Experts of a small language model: 434M tokens.
Below are experts of layer 2 (counted from 0) of a mixture-of-experts language model. Rows are named router (the router's row for the expert), gate (a neuron's input weights, with its number), up (a neuron's input weights, with its number), down (a neuron's output weights, with its number) and show model dimensions 96-127. Each number is 500 + 40 x the weight over its row's rms, rounded and kept within 0 to 999. Numbers have three digits each.
After each expert's rows: a language model's description of what the expert responds to. This comes from a sample of Wikipedia text that the model never trained on.

# expert 50
router:503554481485454500487501529522504486523452478475442516536469535478533497531531517509515544512521
gate0:476572491598454534553495439529565520528470445513439465516532511485465479522503530510536474485567
up0:459553484603412520570476436514604535512481468473458486492525516500469484515506565513568487514566
down0:476523489501466548507473517538471501532457459512471512453466445481522400454530460477454533501481
Description: Inner syllables of names. Syllables like un, ur, mit inside names and words, as in Osas-un-a, Catal-un-ya, D-un-bar and trans-mit-ter.

# expert 1
router:488535524503455517460533487569504480540452531451474514534505494477556508525547499490524538555552
gate0:511534483534541443439458499480479513455532508532541498510521531494536500473487508459478545469446
up0:518527456493527454435428501497515506447512497537539474523516513527506516469482544444464535471444
down0:484492516536506435485444452471512540496583494526468599495555520518505535462459473516455515488446
Description: Number words and suffixes. Spelled-out numbers like five, seven, and the y of twenty, plus table pipes and mid-name word pieces like Agnies-z-ka.

# expert 40
router:529544520467448546459504523517506529518490518489488555529487516503589531477532443461530523554553
gate0:501469548589477459517475418498506483560505522478473477484480546420532479515559504501458481537535
up0:478508537569518540515520448517501538544578530513513547461531508493465492514522476484528496514530
down0:552500558475453572502501503490454459500516399536544459433509541506478515552522464527479482467442
Description: Suffixes and civic nouns. Word pieces like port in Support, ly in Monthly, imal in Animalia, plus nouns such as state, record, market, city, and New.

# expert 31
router:485544508495505529502552496523501467509507519461451488532521508496537543511551486514529548531568
gate0:524544525510536512407539508518436521612412538443445488503533551465516547510526473490566497516515
up0:519499504520428504506532546370501518529484534503498511580422509508536452511501526531493463528489
down0:579497435422495492500555559497548470516548525504538489560424516501507498555516458398532485465398
Description: Commas and name pieces. Commas after names and numbers, month names like January, been, and inner pieces of foreign names such as Tőkés, Ukraine, Cornelia.

# expert 46
router:485545498498473498502523501541487484532495529492440484536521507474590518494554488490500534520550
gate0:504494535477402535596540538511500507439463594457516490521472461527550445472482528510493558533448
up0:454491517535456490573505462526530432510523609468537453514499511471538438579514525548437630558437
down0:457492493548518581496461488512489487516494537433518461462539523463480460466534470524462433524459
Description: Spaces before numbers. Space and digit tokens before numbers in tables and statistics, like in 1884, 2 classes, plus of, %, and quantity words like largest, average.

# expert 12
router:508514496490469494487536534523457494504471501477441509499488535478564505485570513485525517512554
gate0:475515530464540520487469481582432506526518429517517538478573542491472536412507487467497550550525
up0:490522519463501484464503441565427472541494435459476529445498564481474492456543474478500493542553
down0:558531513525490497577508485480418603512580548565515525453526531503497498431471456545464528461483
Description: National, abbreviations, N-starts. Pieces after N or U, such as .S in U.S., N-ext and authe-nt-ic, plus National, national, major, Pakistan.

# expert 58
router:505525538479476550501526508508451482509477550474453520493475513468577538497574511526546528534534
gate0:594472426520519521509511562508529485481367492481529459501533510549538469540475488472436464512538
up0:545478485515532495503507546524547508484399476473509497513536492534519467570488484509435485537473
down0:544512451546470516475537540503494464514513454544563478483439490497474472410538517495546489546439
Description: Table pipes and ranges. Pipe separators in wiki tables, en dashes in year ranges like 2012–2013, and er in Puerto Rico.

# expert 43
router:479545491499485502505525494534475462530481531471445471534519512469594509499558493499499541531546
gate0:478546495512507468525526501576486467465520560531473486541479535517459477583549481516477531473552
up0:555480481534471542564431547480512500461540470502540556445483457512572521494443503507425435499459
down0:561490419498513460438525549516519435507479504494494467442364464511464512527516582551545531494464
Description: Word-initial capitals and spaces. Blank spaces and first capital letters or pieces of names and sentence openers, such as S, F, On, After, Corn-ish.

# expert 13
router:463534489469469509467548501515475484540477535488480529511504530476535527482534471519538515540545
gate0:446526472558491499489493491528499474480557508419479502559533539460534542471545420489450535490479
up0:476509449545520481498542511541492489510541482503453516551515518477493444526469487495505487585512
down0:483541497504514494523477460485463557542488524462575581485453507514500526484516582478476514440493
Description: Auxiliary verbs, year starts. Auxiliaries was, had, is, has after a subject, year prefixes like 202 and 193 in lists, and endings like Philip-pe.

# expert 16
router:461514495459451517496516513501498484546480545498460506552485540481586566470595467517494548528510
gate0:427531546464532469449444504489476488553487492536468520479576487437491484494512523486475514460472
up0:473487544516513479457454531454419453522532480528494520417545535415546526542567510484489512403477
down0:483531524552469532510497410479484437505475469529527560508537448515562510417476501543406503547501
Description: Modals and word endings. Modal verbs such as would, should, must, could, Preceded/Succeeded in succession boxes, and word-final pieces like is in Palais, al in Real.

# expert 38
router:469500509501493515533572529545481488518487532487440500509473539456506498469528439486487524546538
gate0:519495427471463469552482538540547489481524499423502493500416488529560570556528502496438548567440
up0:482501516554522532456511468486472532502467483564481500536566468465462454461430476526583480405506
down0:517493504531545515551487500488526487476536574451542546514483561510487518521500457455425525504527
Description: Word-final endings. Final pieces completing a word before punctuation, such as plural s, -ing, -ed, closing quotes, and k in Turkmen and Burkhard.

# expert 4
router:520506497497445510534548544528472468522503491501474500514520532488580531499539485503493554554517
gate0:455448519443517480476459578520516503514504494510497502517459514620489512505493465515467484456444
up0:444462545462523470481468607508496480510490460488504502461476509621454510533512477517462472450441
down0:422451521464492557519523485485486479417509484501527485551485408481495506482507440487499515482467
Description: Mid-word fragments, commas. Mid-word pieces after a capital or prefix, like om in Ipomoea, Binomial, Custom, plus commas and table pipes, and years like 1989.

# expert 8
router:487546501508478495496535492543484462522479538478443481523528508475597516493560485494495535527546
gate0:543566549583470557553494452498472404469491461542435436505540530483484471428521509540533411510497
up0:464422523458532471454492533509513539504479546433532524485483480471445531443489483470490619497488
down0:503512516486514426476538543523554559480434482515511520493379483484495528512551512439613515486534
Description: Final year digits. The last digit of a year after its century piece, as in 197-8, 201-9 and 202-1, plus odd word-internal pieces like G-e-orge.

# expert 14
router:471534497493476497496519488548497463535491525473445478536511513482595525502547481496512532532552
gate0:455494506528480553536492517512463491513530496493503489459473507525494464475531532488496574636592
up0:492551539443485452444493484470552493510515535538547499505526505493474541483458497463511436431405
down0:503475503570494505530503562506534413510475547452449531569523553460409524483558544481474488505477
Description: Proper-name capital pieces. Capitalized name and place words such as British, North, Royal, World and New York, and word pieces after a capital G, as in Gleaner.

# expert 6
router:505557518487504485487518525553497475522478527466422492512499501452575505480546484477505502518556
gate0:532513500451440490539518490519496499545468496491546557527498553505478490614536530461463548495478
up0:503447545466502464522510570466527499421438537491581552499512557478469533500575513517468479549600
down0:528474526501475487523515403477439459546549482440512513446439486457523534533506523512460470475516
Description: Mid-name syllable pieces. Middle syllables of foreign place and personal names, plus capitalized word starts in titles, such as Hale-ak-ala, Ethi-op-ia, Ski-Ba-B-op, Pro, An.

# expert 48
router:450531509502516541476538491546446445505451541456477538466505544475566541459530463538543471551514
gate0:560494586511450485456491477510466477447374599462500470474478514514489477496502477449536508540469
up0:548476585485444452464504481486490473463353569460501484488491502545481475496487471422535507567455
down0:460434529539527439547536510533446490514504527514456422511548400533495525542539538485536471470452
Description: Pieces after h or H. Word pieces following an initial h or similar letter, such as hum-id, Haw-ai-i, h-arn-esses, Hy-der-abad, plus section-heading endings ==.